{"balance_bias": false, "norm_place": "pre", "rope_fraction": 1.0}
Below are experts of layer 4 (counted from 0) of a mixture-of-experts language model. Rows are named router (the router's row for the expert), gate (a neuron's input weights, with its number), up (a neuron's input weights, with its number) and show model dimensions 32-63. Each number is 128 + 24 x the weight over its row's rms, rounded and kept within 0 to 255. Numbers have three digits each.
After each expert's rows: "comes after" lists some tokens at least twice as common just before its tokens as in all text. This comes from a sample of Wikipedia text that the model never trained on. Tokens count by the router's weight.

# expert 50
router:147133128163101117161170099144104145116110120174076122137127142118158120160113149152096103108135
gate0:071157103138120170125129121174134105140091102134099125112154129148128099119129123134097138095161
up0:132098099131119112129140144139118135143116114132167110148144127146132197140112161135127143121143
gate1:122149090158134145149118119124092146093117143128137127146127098126071113134119143104121119087153
up1:134112158150166125119118114140152151112157177129117127147127105126114111147128099129114103104113
gate2:145099130100110148131133158133092148101146135118163129146094143165161180137113143149124126126109
up2:145129118106157119126127138148128088126112089150118129183134132127076138111134159123096131119122
gate3:164114141121134175112123131139145107151145159127161101143159096093132092135107128157172134126141
up3:138150082116102141135125136130154106115092146130112127116109136149147164168138135157123141134156
gate4:135124170116126166122155165150110129180111117110158138144147117110107153127133120113127162120170
up4:165144167147146168132134136149085174115158161121092119154114119121164118172125152144104135128133
gate5:112154153111107103134126140152134096129184162133142144161133098135091111126155132128122110116114
up5:143128142115137124110147126136144112090084130135133139167173135103164152156131095149132160123129
gate6:135099144137084157093135134134151137193147109138115139166156138146094151127159129123105116122131
up6:114168104128125113152081139097109161149125154178083179177110140134141132128144140109100140117134
gate7:158122107127143124108111156110146107101133095139127122097140112115137133116116151105153143123101
up7:138125106126108094141141133141099132170105141126123128136104152099147124145160167150105120149130
gate8:141131043127151142120100128133111102111112147154123127182121172136132128092137135091142118078157
up8:141097121117140181143120109119106118105121153127097107124149148126140201121113146115178129090146
gate9:198142116131125113102130126079148116100124137154117122132131154124113146128120138093101133151153
up9:146090127163115145140125152125120144119154156095140159157155131150155152124115135120116156146107
gate10:145112118151125153121134097122130148128125110134093136101151077115134113130135128139121139144100
up10:144118154123096132116117131152121138179138085141147124080158072105088074104158136110138139151100
gate11:084129121125144134133120119128078136141121120137161130129147112195120133131107132144133101100125
up11:123163149134126100125136123131112140114121153119102127118118107172124127140112091134127098167169
gate12:095135140183135158128114110124142129126128122109150110128119083141163142145129133148128159085121
up12:100120142163108105122135139103112142140141102120163105064126166140135078138148106129147103149120
gate13:112112114110157143127161108113136154100123134126121108135182143118153150162114119115109141091111
up13:153130192168155137138123162102102117135122129134171097077128136149121130121094139112087138128138
gate14:138124160151124119094124135135170129124075119108090139114089085130102139102140147119105121068107
up14:115150158143130118137116123155197165113134143122120121128143132103099149164194165165098136132134
gate15:101145140120159107107116125113113129094135170044165135139126119149099098127131158117127132090149
up15:110146116117113109112132127101117125112097140122115133112151138148120134157156139109129153167093
gate16:143143147118090114144112147097094138114149138114126161132139119154152162140099129145131113159109
up16:155162143153134151142110128074099150127117162163138088165118118131133148116110165137140136138145
gate17:117163122079119160115142125126148110120098127114118091142092157106114082116103133131119133133153
up17:153148145147110142138126098100122143111107096175111100149100176151161151121139165143111141096136
gate18:151162106143116073110121113117134166113165076122127121110075106155119165140143120142098109099091
up18:131072132143156163111135120156105099112125194133167109140110091135126152120128161134100143147169
gate19:138128108130158151147135145127150157160132116123092171126104090133114149134150115103111131088150
up19:141100090100173093162140118118174150093094133105127114107154134101132120129130105138110098176108
gate20:158151131139161138137122127105119169122119120154090094105099172114160121138128152117105163093153
up20:121147147138103167141133143106142117100124193155070136149113117208120097121120143129137119120081
gate21:142181120116159124141119120096140152081113091138108165131130118131118134121128149119141154139100
up21:170127152112164157137118152120129145132108118113121131097108108098162123124149159120088113172140
comes after: " |", "–", ".", " (", ",", ":"

# expert 87
router:112120094127108153109154122140143139086114157135148144107113127162136173075133082140149173107112
gate0:139150161135138147104145150111137149145101128138137093171081135136129130155072122085169172133115
up0:112106140135152105121100099101128086100129140086144177135104176138121110118102133115117128122136
gate1:168141138150139130134093112162081151108124127105120146149120122156135133109106105107160113107113
up1:147120123111102173160066121129107133100117112143132146163167099120101124155117144098156132151137
gate2:103123108135133138101114115121132126130119126091102108090128104096125141146110133115106123137190
up2:166078143101117170119149152122148130151125134112132157124132120125123141113144130120131102117091
gate3:109161146137153128139132101162137108134127150129151117178150169124124142126109077118117119142159
up3:130142148148120138118132115140139157141135114127121144117118086145111109135150134076143118155140
gate4:148130136124085170121142154144118121160153086125108084113142182177159121129117120086117110123195
up4:102148148151115127135128124164136145144148136171143099084105112110150088132102119112133117117113
gate5:109138119111119158093117090128134120130134102138097125136096138149134162142135142106140167127109
up5:133143167124166159145130086123121153139081114132141140106111142111142127156096139151172136136113
gate6:164120131138150138107127094135146116117118127134119096116146112132121167112120138133122178097130
up6:168089115145096165116096139156119155152174140163127139140135092102108109128121128148124163115110
gate7:117139146104143168110085160139102131150099128127135123125084143141141146113160092145114143186127
up7:104134142138124145110144158133133118071127132153153110161144123114113153126111133099139094094133
gate8:125132155135125123107162172182138147137142145114110157147112176153146159119161124098144128135129
up8:112170137120093093116107126095145167142102094176130126065123131104089129139110128133149119119156
gate9:143114115119142111142151141161121152157154108166137138093083179128121102113127098135122124102140
up9:120127151154111119142155135113101100118149136089151159162140121111111114136160109113105106130092
gate10:155089107115145100156143175106121132143102131136148138105125140202112097122143091181112138131104
up10:145150138134086125084113113088132101098133119144151111127116151151111133105143127172170170101141
gate11:113124104149142118112146142144144083145111159142094149153126156153116130135099110174099200119102
up11:143112105131145144160097175114099093101117138143138173094126137132149118176160112107130126162174
gate12:132136122126134137147151142075152147078107139124103113162120104069165124130145108103115135126115
up12:165123069130145128095106160122139078121115102096138100143112151132134129171128123113151137141150
gate13:135125134096134137141090161136050138160111118183104144134081098121153126161134167104102110151153
up13:139168167150137135149129112101122145196127130171135122114087121117159169157134114151119117131106
gate14:099104135104139112142110132121079091139121169096110128143121120169112161123124119123113156134164
up14:136141127151165119117131152101135182149143139140103132112124165129154134106113132128133130073151
gate15:132146092143120128115136082102146151134139137100094117107105150108122151110117089130088089103128
up15:133140144116087184107167141132176173166143129157137154152155119087127116139161151147097126107104
gate16:162142110094110160057109147171107095135135142135121126131096130124137137121121111168155154120114
up16:156093130109117122101144178100102145143128114119154146112120118121126095106122108171121163126127
gate17:082178124089135103096128112140143142165083124112118130098093161181143140114175150130129139096137
up17:101133144112144121127109156158134135097131141110105102115115113120138116182086134131142164127117
gate18:145110081132125143137116190162101123172132122093145153106172141120124151155140089185106127145165
up18:105104124104139126168121128076101124072109111097131119157131142119093106127114118089110162117115
gate19:126130142122104102108119106129151075142130130134119124130132118138151127104102116157136158139155
up19:150091146154176165150144087120152144084093117137119139117070122116160124151142130151096127089157
gate20:133134137079142128107128148118157115121106105079089102104107171179097150115124144099149164125115
up20:152087125138150076129102153142125141172140089132156152155145116169113112105139118121197181105145
gate21:171109160109104117123112171154119137114117136157143132119111133169164153144137076123149179141102
up21:126106125141129130151118132104141190147091074081130107106120142167133112136097158127128113114137
comes after: " |", ",", "-", " of", " the", ":"

# expert 36
router:157110155141123088155119186129142106143114070142120138134136128129123139167115150135152195119105
gate0:147111164128135148121135125092123137129161161113113109145142108078160121148156136119163146090114
up0:155154121116052145169140143148130168134109116109093168118119090108143124112125107102111163089158
gate1:111175115122138133152132166112130144064103121133109186115086119114123131161123170108154156105092
up1:118124138133145118106146164085180135139144047129161092142141183080100130111065092108139143160127
gate2:171135167085149143137142141112139131173136126107164133101154099163153106148111130120136145109111
up2:100131139138099125127134109135114110119141134153103164130126108122085124127122083137135161093110
gate3:143145120118132135167158132123108094133145115118119168135111098143159147150116143154096115138115
up3:126134126129094148131120122104109116125132146123083124163133143109118142099154124139150130095158
gate4:078144116149133110196108119097135105135150104102108127083150159104136143110118119146116129142157
up4:148190130128140147064101119110118129171119192125097103113122101170102133099151107156145105065102
gate5:140098130147118132140152111126112101096140110118152125123103139100103125124098130144148077113128
up5:137153141103138111093122118162096111136083129146167122107103097086122113170147143154111147157089
gate6:142132113150149112150128134119109118150156140085161117107120107125110097121150144132121125081080
up6:106135133088101118110137136112133178130104091106112095136177135133103071143116134115203125111105
gate7:140195133127111140117124114115137118103142101104098108111144149112130154125151144157113106141097
up7:130107141127141132132077104168104089131101115125145129090108114116137138174108116154139150114178
gate8:115115111117142112109142174097130115127161075116141095151138155155126150117152160133113119116126
up8:140136129095136106137103126153151124154157129108100182151152127114166153113164128161146087163088
gate9:080171102133110151169103126134146104168128119139128098162124095147120089172121155141130124071158
up9:140144145150077138149142115127114116152149119137184131141149127143144144122144121121168108119141
gate10:144111157160144099165146149137127126110084124131080166119134078112110158111111146122130096092182
up10:179118114111153115134109115118132121120091148153109093134105131119100133120127126136142139131126
gate11:140145181116091136157109120145097131136112137106164178153129141136163122128109152102153151154146
up11:143144101161114141115131101150117162107102144123124127156134181193113190106107143122104114160180
gate12:112130151127135136135109145081186083111100140139141111109136136102108139151158113146173151150142
up12:148126115159145164130178092113115130108120164155158160148121123102156151103158152178145097170137
gate13:167112141105165138142119160118127134161113134048092155133157098119152119122159100145135136135115
up13:102105068123117169123112137110108089135142170104151145117140116072115064110134149126115107101127
gate14:153142137125159101151104141144128115132131114128146144117095109167093110134160139127149183173141
up14:108150151132104133120137166126122140105128143083124118102181153091122125088167135115140133128140
gate15:153126152131071148090089189133092129127124119144120181158090118109095151141137130133161170174135
up15:122105144121145126116101129123169092133081104109134087146110093168115116119128136109160088113123
gate16:155121089118152141104114136152176129081109115107142090150099130139124152141130124083133143103181
up16:131129141133114105115137140102138118125158157143130097114104101132121134139143116123137137116130
gate17:135161121151185112064142116127153105125083108127117141098153127140102084137133103126084150117141
up17:141123123125132109130124176090143142142130106133146114090141106088088111135153108128103157126151
gate18:151117122078111113096113168119125125138094131133119138137119096135142125156131159113137141152124
up18:124124149172141122119143096141108147149162120101100146133138133102109120118114170110130189168127
gate19:126124106099094143180166108135119142134101115145117116155126123124129119151135116151116140133144
up19:098120127153104124116134163121152111154128115158150155146139138105162189150086130110132081144089
gate20:118109142146181105167130099114163142127108127112102123115103165213122156100098102106112135165117
up20:128143145123112107104098143129146077153126136115141147089159129145118113138121130163143113119113
gate21:103111174096129130163120133125137088111131157124090172077136133101129098135131151100152199113112
up21:166127108145107090097097129121111129132130097137111096161099090127132146124108115173132134137147
comes after: " F", " f", "f", "F", " sp", "qu"

# expert 4
router:162135115129063159121162082147131134135130147122111120174135082160180130116103096163103115134139
gate0:137108114134158113097141131135088087111098129099091151152108148129116114111108109121131197127157
up0:137156103126127071117147149093118170121126119187146095118137144139099120094131111178143082097129
gate1:142157073122136107137065141148129093142121077144177104151146124128137115109129090133130096093111
up1:151152112117135086148134113110130167126124141155182138119117097165119119089127162164141146103154
gate2:125098126118135102118132129140094177115092136131104133129112143120162119123103099121121145108107
up2:133116149168121126130111103119142107102171117153159077109139142090085115101129157163094117111091
gate3:123152070132120185114142113140135125136123180178135152131115124112109146127148152138121165107116
up3:121068173106130127142138133142106116139103113138135151137128127161138120124164123114147136133113
gate4:088130114102178143063124130102070160130139117136110138120127171143129116087141102110113072117171
up4:097119141104097117146109133081126123096091129079156087124122116172148148104116093141120076143154
gate5:141101110127131141138165119117117122079188105097127120130165109205136127141119118154144156113101
up5:108111120116133140103141114157137137110162134127131093116121082111133164148104118134143080103140
gate6:129109112121116126133114123084104122089168118130112120121102176155148125096127164147119105162138
up6:166104155104131128120111111138141137126125063128128126118080152127130126095133154143164132138113
gate7:108164066144143114159135117143151122104149063126098141138083095105123114149106130148110140166195
up7:164147146123140096146116130176101143144117100127086137128152150126142149159091141157141132169152
gate8:142115098110156123124130111185132092122146136115131107144142128125146149125103154147128162175134
up8:139133169111091141136123133124120113102130185075094152157125103098150116091119114140142121127129
gate9:113154078109100113096099117172133144114133131173085122144141161112121146150138096136118156115117
up9:150102097087127155129122124115106139113164121159172147174134118160150144068128117131133140113126
gate10:120169134133142129096141121091129114106113135154175129134111111169131107092129157109123120153121
up10:119097089087108123165111115142134152152167122130153120123090148144165132114150125120109135142126
gate11:124163098135104171113154118154127083114114124112125114151134127135114124153124130092148141103176
up11:126130153152119133112147142137147129130138172128127130127124113140128124117120108111113109149121
gate12:144125106124096118127114116109126147123138122104155143148131165105110135079113079097127143155148
up12:133131126128108165109153134086119143147125131163145098148176133097142075107156151113146141123061
gate13:170126084121120122136135119134129142104161144199090149121158158133133146147117122180136119129144
up13:104095060088168120128129159123109161160084129114124128115139092150097097153148092143125085090132
gate14:131137101155138150113122102085121116127146113158128124159145130175111145123147138153165140149116
up14:097110155120129126103141106124127110168071067115129117101180120155139137170156111102079097105135
gate15:103149103147188123107133119174148112143110112150109148140135127093124147110122093122123112125144
up15:161160135171123132112142104136088124119138114141109131129082110129162101150120082166085103153123
gate16:068130097130167138091110145118180094135133103119141134120156140103152165131118112094097186129065
up16:173147067112100173098163112125117120169109156131137083180137101126167138183130111127153085132147
gate17:158136094096122157147115125145125119151136138154096191166149148126073116140140119103145130121166
up17:154109095116088150102115136135153114134154114143116159131148130161097102132131109133094152116074
gate18:136174155138112116083108162077113125133168171122181126126116108135117118130149135101105134063120
up18:131195156136139088118119143109132146146175128151141161132107130170123108140131136124110138122105
gate19:105161139093116112134129132084122141122131126130151131115131119147134116132141100137100126145139
up19:122162133101139122123121127147138154147143151147161152131133116164113136130151139106148080102140
gate20:138117131136124155140165107092128130152158094100153102139119081121112145144170098125110071105106
up20:082139125126150136121141131154147132096111077143162119124100117183131135164102114133123118106105
gate21:185146129153116122099141141149148144116139126142138131119119095115123159106156144159140151099120
up21:108121147129114154131134164105131126140136117100157075121123153127123118159102104121110092139136
comes after: " in", ",", " the", "|", "In", " ("

# expert 56
router:117148165162127119123159116100125105109144143134134108117114135140157105133132156079124130159152
gate0:154147078172150152131151155154133122196121160130080133165097101152092117102129087144167136077098
up0:090089131076098118099101133173120147129116150124092154111103142095138134079078107135129142136135
gate1:150149133134132100113164133102139191104128153121176115127093135176201109124170117110148141167162
up1:158150138138139143161124137119131098133097134105111122112128118126102128119127130138080107049144
gate2:119156129127146147149117105126114143146112125093117149178107128142118128103134163145120136112142
up2:163110070135151120147134109165104167114158132130143093126145141116126120167128149069108083099151
gate3:171129198092139110090123113129094169118139135104137152130132101174146097087138082135122121133133
up3:125156170157130128123113100137146088141153144165141122115116173163136128117126088141108115134096
gate4:099136110145095136156147103094121106124131155132093120149098155167125076166154157054156137174176
up4:138076186143176131118149170108143111141119135161121126119103136164153134129104131136144151132147
gate5:130121096153159126124125086151144109136111088107100088115085118077118094156158116133101117117137
up5:147124110105135125157148123167117113106060139139114134124145091135154110113079123084140141159120
gate6:147105113073106109103142123132105093140173164129162133108116135157109142147152176136097143148156
up6:142096155128152131206136127161155136109147164129147133134160127128155107135123124106131114119099
gate7:187131142150143112120133163118106142095107126106106133180110060136153124138149118127129129124133
up7:119188120099137117128102150141167160066136151082105140115142132137144067152116144125138160128149
gate8:156116126116151128119119097137143096101145111121162127118135118097133106113142139107130116145142
up8:101141088138083112115136125102156105093155136095111124094156148136115129135122120137085092092086
gate9:132109106117169153156178126097136096108133108140169132152166128141132140151137145119146149106128
up9:131121112158123110074125117135107123134171114140147133181101123160163146113110097109152132141121
gate10:124192117091169147106127133118175153111153153135140123151146096114086152136125137143138095169139
up10:127109085119162124121117092182134121147154098111095143133150144132160157155103116097152087123146
gate11:138152143146129145098104107123136116091112147121114135093098115132140115116139157136151145134112
up11:110127167098097128153143116120134125132168119075099117107104104114149132112109126143157084135177
gate12:105153103127142149122156093116112134075157147095129140154153146155117160141108145114112118126147
up12:140134113143184090096148135119106181121145104154118181113156097144089155173112089111140121111048
gate13:113105140128113141113126164111139147115163135139080151157147121118153102123163120120109129195156
up13:098174122150179147108102126119141113114086130077154154105154101150130113131164141117091084126134
gate14:123133083112163114095112095136085117065152123071104160174127112083142154128072134126142112157099
up14:096125124107083162107138165129118163119106151152154122089115129116134137148132097110085120124113
gate15:111152166110110133125115141107135070095104169106095095176133132143115161133130068112150139140129
up15:133106118127118125115151119133120079135148102146142054127134135115109080051107131104152157120148
gate16:173116154138113104161094176119125116130172136129106157094168141157129136152151116128150148163112
up16:105140080122131147106115133160159173079160126098139119085103135177104126143131118134138143114123
gate17:099164111154154133129168157136089125096114148152103113110119116126143119149100148104127085120080
up17:149147117146129112125094112131170122105157153130094057151123093134134103117162146188113164119117
gate18:078163159110091132115133112109137156115139141089111091141086075112107107104161146123094129151132
up18:131128079164130145145133125112136133134167086125152132165145087127122105119119114123149109104173
gate19:155150124173143150107158149114114135114150110170147141112173127122082083095138137158164131109176
up19:140102070142155139163118148175079133138110129136118135116109128125069102116126117131131159155113
gate20:142114132125102128136146100112084130087120129102087120140145178192117147125109082133129141145152
up20:135078103111150099134144150139115115147138185087076135116105087123128135110137139143119143144135
gate21:129107127140133091148127082140156138083126143087130106119108127082152089101124133122121140123131
up21:169128166110150080109097159167147154111137145173121059140121156098111117121134133102136148090135
comes after: " P", " V", " M", " p", " m", "P"

# expert 53
router:117101112148138100130093130094148153121165135127144166122149119109143166106119139090132137085136
gate0:134091145142126150149092124132126168079140143070160127135121097129110126079106075088133096128153
up0:121153147140135148101190113124126101123146128152105108107098156106082123108113142121164132133147
gate1:135159104129135165172155165112117142139142093130147139169139099109144135120150116144131132127091
up1:134152149154123150101105147117130155125171132161115144100100161160085091133140147108157105085112
gate2:119174133140102148139126107161105121107139115073102139102130140129089153136150112127109098112107
up2:126109129121137142099087097126126127142075121169135113127149148144158160136155119138089160148094
gate3:145132124123109117112147183104133165095135122125135143108144131144136116175139156127137119126145
up3:040144108120167126071132147174119144134129094101138099097128113149142155117117128110125098133172
gate4:155126137115134155152169183099125111107125165129157139145132129161109147085128128130127117100128
up4:119137152112126136116124112114123135140123141080112175123122162118112155119164162119117130169137
gate5:169132167122117136118130134147134158139158124136111175100152104104148096086143157162122128123028
up5:182083150097131124136102142121111112148128162165148122149115113183116108118136134146094122179097
gate6:167141128134168160096150077173123151108155121127132193135136172130119121090116108109122159141112
up6:131119119133107164170137111153123120116118123105150153131134077090112145145113114137135092134085
gate7:145145113119152167155111145095107142143138133117100107075146118171127114140106086104123143106060
up7:094131126132158162125119156073158146129109120137141103088126117171076120133115115122150140143144
gate8:137129174128125143108124094151114122145113180123124117101144126102088144129155139142106134090127
up8:140128136164111149155159138130169139075135140116138120138086175113138135134110121138122105153163
gate9:129139117110102130148138123132134134157122138113097095086108151143104105133120159118128121096148
up9:126101120109129109161125154107146166094160087147132112141132079116128165121151111111141147125145
gate10:131135089123125115139123115120155163151169102146163137121110155160136137115127111141148135143122
up10:127141140133133140133145144123164165167105104114133136113096146120089093153108139153092160117079
gate11:155123142114110093117111092144137120157156121119126134107152136132138156109110092166092114134144
up11:162107095157106153112134134109128152102150135127125155148108167159137147129100089164133117122165
gate12:176132128159117129121126098127127119144172147124141158120133115095108154095121125119111115123110
up12:103125164117135165111109137096122084139133149109125130109107143057100124141168167091119105144118
gate13:149109149121133158110131117130149095064134122117138128097124104134140141163105099103117125074163
up13:089115106142155139150141127123142113101125087168148102158145109131080111119118125156106123143108
gate14:113151124141128146139163127111125157151132089131125145123148126193116127132113132144140115119149
up14:097154152129147162159146126203149061121180138115138151153144113121157106093133136122107085143168
gate15:187122104125163091113110150132117143125125148156140170111105131141107141129137134065132165124151
up15:137142121124149134144121143102114094135121108121144144168121155165140142100137092116160158094163
gate16:124118122114141087100120155130146139116092156095131098069157121138056127136135148161161125129145
up16:175109115127125142146115140146130143116167115139117155135186166089150137172138118134130152134146
gate17:119127162083104153107190161108139105105120113138142093133155098091121097144122113087118147093083
up17:128116124104129092107104157087138124138122099152116153109135151180128139101111139127145146120151
gate18:147134120120109137132105142146129119121110131132127174107142097105137141145121057128140127134126
up18:146146126141122164153112119138141094118095130104135182149094104119125126160140116130118158134103
gate19:115119111129122092139124128077127135085160121109116119102138112088156134072131129164131124129119
up19:124120177128093114160137116121127115111144129137140144106112136140156105106104162144142119130156
gate20:162142169114114117136099114066134140117157139130131108150130120089131124111152125102131074150118
up20:108115138129141129137109083118112131138170131112116085127102132141165172141123095140141112183105
gate21:138127130146140059090118147058101120111104143117123157112090075135079151152123104097091140169125
up21:136143134110136158147177123147118066123106134119093088114166114155131110142158118079110145130103
comes after: ",", "-", " (", ":", " \"", ";"

# expert 37
router:134165145118127128145135102159144157122126133137084147119111127088131111166099109129084099121151
gate0:117121139126098108108085126092092138120133093114138153140131129136099178132152140145100170124095
up0:128175113152125147122147134109134100137123120104130135183137116132135132144129181170154176121141
gate1:149097105087150100124130129156112177177118161133142125102075119140142110135136119104148147200132
up1:095118119153151127121154143139126179167137152130150101100141125118095115143121138160147129150069
gate2:175133106129126104159132143127107097109090126100123189119109110143127121147105146088113120112178
up2:089106172129116133139100120132162127138109121136139105109145147147131118140121106161133095123170
gate3:140164153146117153123125090149136124073146122077142124153125111131119117161128164129125117140073
up3:126158139117158164137099125112119109094078161138134147116112132123123148114128142148122097094057
gate4:170135120170102126115119118144158100141121072120141091129143126076110168136169115157101154108164
up4:194163112176172097136119141110136131101119152075154122132097095122101097116138116100141111140152
gate5:135153123079130133114100106138144104099112111078117180149152130103079138147155119108119115110137
up5:117103149101103166112126125137117149110151115151125147143126159091103120091096088075157132090119
gate6:075134133109116104134105118153146148105126124119133113107110153134110090095085177104180128127172
up6:167108131102136141116089141145117151141152126121120146129130153113061105125119183131125139107152
gate7:147167159082117097093109120135114206130093140119132155151138142122141133098163127121147148130100
up7:190117150106103099132140134111101113150125134120149160127146122098136156125104129156107107153119
gate8:117115116107157109145130117149138127103135109151055176116157135128095177164078136124104132099101
up8:116122099126096130135130111131135184131152121149135132144057136112181121109129153103107126076061
gate9:112086105125164167134118120124150165106129104137103134117128118121127120121140132105085132128117
up9:138117105148132105127148130123146080131098138069120142143124093132169157100156088113122114132142
gate10:146124136140110120138129174106114177116134155126163147098105145107099098110144104122172121177103
up10:138111129080127140169098108145118122106098120145116197135163137127131108142100088100174134175111
gate11:116136092096130125117112142134094165147121171132100149118098152134144124123124139110112196152116
up11:164121116171135165142135133106125132132136117138144140141108126162150126123111123157100139131142
gate12:088110085135157106155136132138139076112139173101090106145122126139107152176144063159159127105121
up12:141117128109073087141129129124130155127130171150143157156097152097139138157115129130140113119158
gate13:110164119149171139112135109161105158164126103105130095126109118143125154129084094119152187126157
up13:125130130106121117122174133130126072143105098137141170130116159122144169146093117143200136151120
gate14:087123090138116152131128107120166128125134104154113135130096142149096103103170117097124126129139
up14:163119178126127171143120121127105138091096141120138150083128143136150149156126124172107106178123
gate15:167143149105106106124163120121154155142107121169115128116090169124163136135132083110095142113147
up15:123101111109140122122111117102117117149105128145155123096155117120116156125152132126120136149115
gate16:075169117101157137115135098142149127122143111142085104108126127104099147111142140073140090137096
up16:105113079169115116108107111081139089092075138135150117097139099137142123129169151161113104098122
gate17:078111140137102133124124136122113081154160119159134140107142156100131122178123060120110140151134
up17:091102122116136110084119116126104146153108151115138132100087100119120094134138151102134119119050
gate18:107138128147137151118117112146136124100129097135170070075146105131130153117161149103141152127159
up18:120090125152131154128136153147111136117132122121101152143085105135148131112108066116178128137163
gate19:124114125104127166136123119131124120152113099187136104141161111089121125121149135106102135094099
up19:145133117109152147102152127113193107121108137096137146123134135123085106112113149107143097192078
gate20:132165159142103082128124112120123177136119139133102178092117124148099116150115092162135161139133
up20:132142106123099103109147104107141158102123122146120127159131214115139106113139170126133116128124
gate21:118147111094100120146142116119129163121128175147140201092112113102144155130123115090171163097128
up21:094138154153118133134127123151142113092109153079131137155129164116102109127130090128113174116090
comes after: " |", "–", "°", " in", ":", "|"

# expert 10
router:109112092102126132087102140142165102120170121117168135118139162151114139129131101080150130118091
gate0:094118071128104140132170103116087127134106113094152155167148150132102100116134117173099171160151
up0:118143142134149101123122141108106115141149151143112124111104108144113125093146182106113129073139
gate1:089122135109088155125121114103135074087155166128106153155155161132126134143167113097162146127114
up1:128134132121104169106171155128136130133158134124111121129104164153101100150162125155121102140116
gate2:095142117135117135169122154113127083152097155148129122122103122121141112167147095117109127088100
up2:105106193108117161103119171106115125125170114131132127153117115128090118159167132097165149098148
gate3:154104119126081139087113120123131107070126114156133131139102116112097080096129123126124130112116
up3:102123105123123154108157108154131082142103118147136091159150132121123124091107106104126147125106
gate4:142134151097104121132175113171130125115127154103113152108106157123158134122132100143122171120117
up4:120091130138134106119117101108111127103140140162110093132098127158121154093070087115156132139097
gate5:136147094127144099100135119152142103121121148145096123160102117127145165115164108143144143138146
up5:102122134158113143125109120149127096134136112133088166116106124132104154163120097080149099135108
gate6:123140130136129158164155145137130129129123107110116133177144079147102121133149137145133092138186
up6:131120135138126175152126149120131129105080152149096151110113138116113126139153082112167136105169
gate7:131136110099086144103132146134143107114125177060126175070094098116110116081128136116147078138118
up7:151139128129169093109145150170107121160144137080122108138162105118111158124127137101138089108147
gate8:103135146097140081120080134107099097108135152141117167116077133109158141094097133093151094121088
up8:145134113142114131126086115168155136187134080141130157144114134138103141094156108157140142155172
gate9:089152140146105143156172147115122159119134076118132111111148125127138123176111138117153158103159
up9:143141107132139126112156133117118132122131111089119147082162079131143176126127093115148107119111
gate10:134100145112121123157175139162149107124138118096106123116128127092083125134108168089129151170097
up10:115095150121153106144103109096136149128136116140114170144155111169132165160131150107136119114113
gate11:134145137122116139115119182138129135107171155149124138128135181160087122115107070150108130107151
up11:116092128099132145156192102113099112136091114141130174126106097095099151104115133143146102158124
gate12:154151111134149144091132118148134118077170136100138129140149149125136124081106124117106127132116
up12:143156149138111161103070104111094108115155167128146176144135112136105137116142113110162114085152
gate13:116153121090113124117157133117112162097113123134104118114114153119119113124106078134135133191141
up13:154104140133137141130136139109099121119112217118176143133124132124104100093128119090122128109126
gate14:121178119160142152095112124107158087121094138116146135136127108133117104147122161113127142151117
up14:161143107156134130111117105088131134147105112137148132148114142151121137156161097125095131156127
gate15:139138122105138126132140115098088110118184124120133165104108142145134142133094174155145117201105
up15:148122151131059133121135111160131127150143081111142097140127153120116137135124127154157143149089
gate16:173114135127102154130137108124152093099122157132143126150129130124112140160138095163118152114093
up16:150165089126113115116121118137142115134104137099155133139120157109102092118132080153083131103136
gate17:139099167120168127091099090139120129140131089148114116139125117105145145119145137172117115115154
up17:165135146146105131120153114139093115152174083121136113136129168087145107135121121096119134126141
gate18:133114093099080127105116139124157127149080127088119171135135104143172117146185158157123160119132
up18:103101133143142137157139150100125123113103146114104127091135082128136084135151201135128147092169
gate19:124137132132095152130128125097137103114097076137146100088147157163168105112161105111117153143100
up19:111093133161177124076086133112103157115155146114143104128147096113091103135124072152154147120125
gate20:176117129127131121104154150155114123172102122158111130125144147131135147106118167176117133152110
up20:162098106111115132135113125142139086150169111165134143140153124153115066122138073140131126129089
gate21:098112126143113096126143114112120132141155101151148178155123125184103141142122109108143136166122
up21:130108115103110118114160103113099119093139130088127113124126129157149186126135117120127139101136
comes after: "\n", " (", "-", " |", " \"", "=="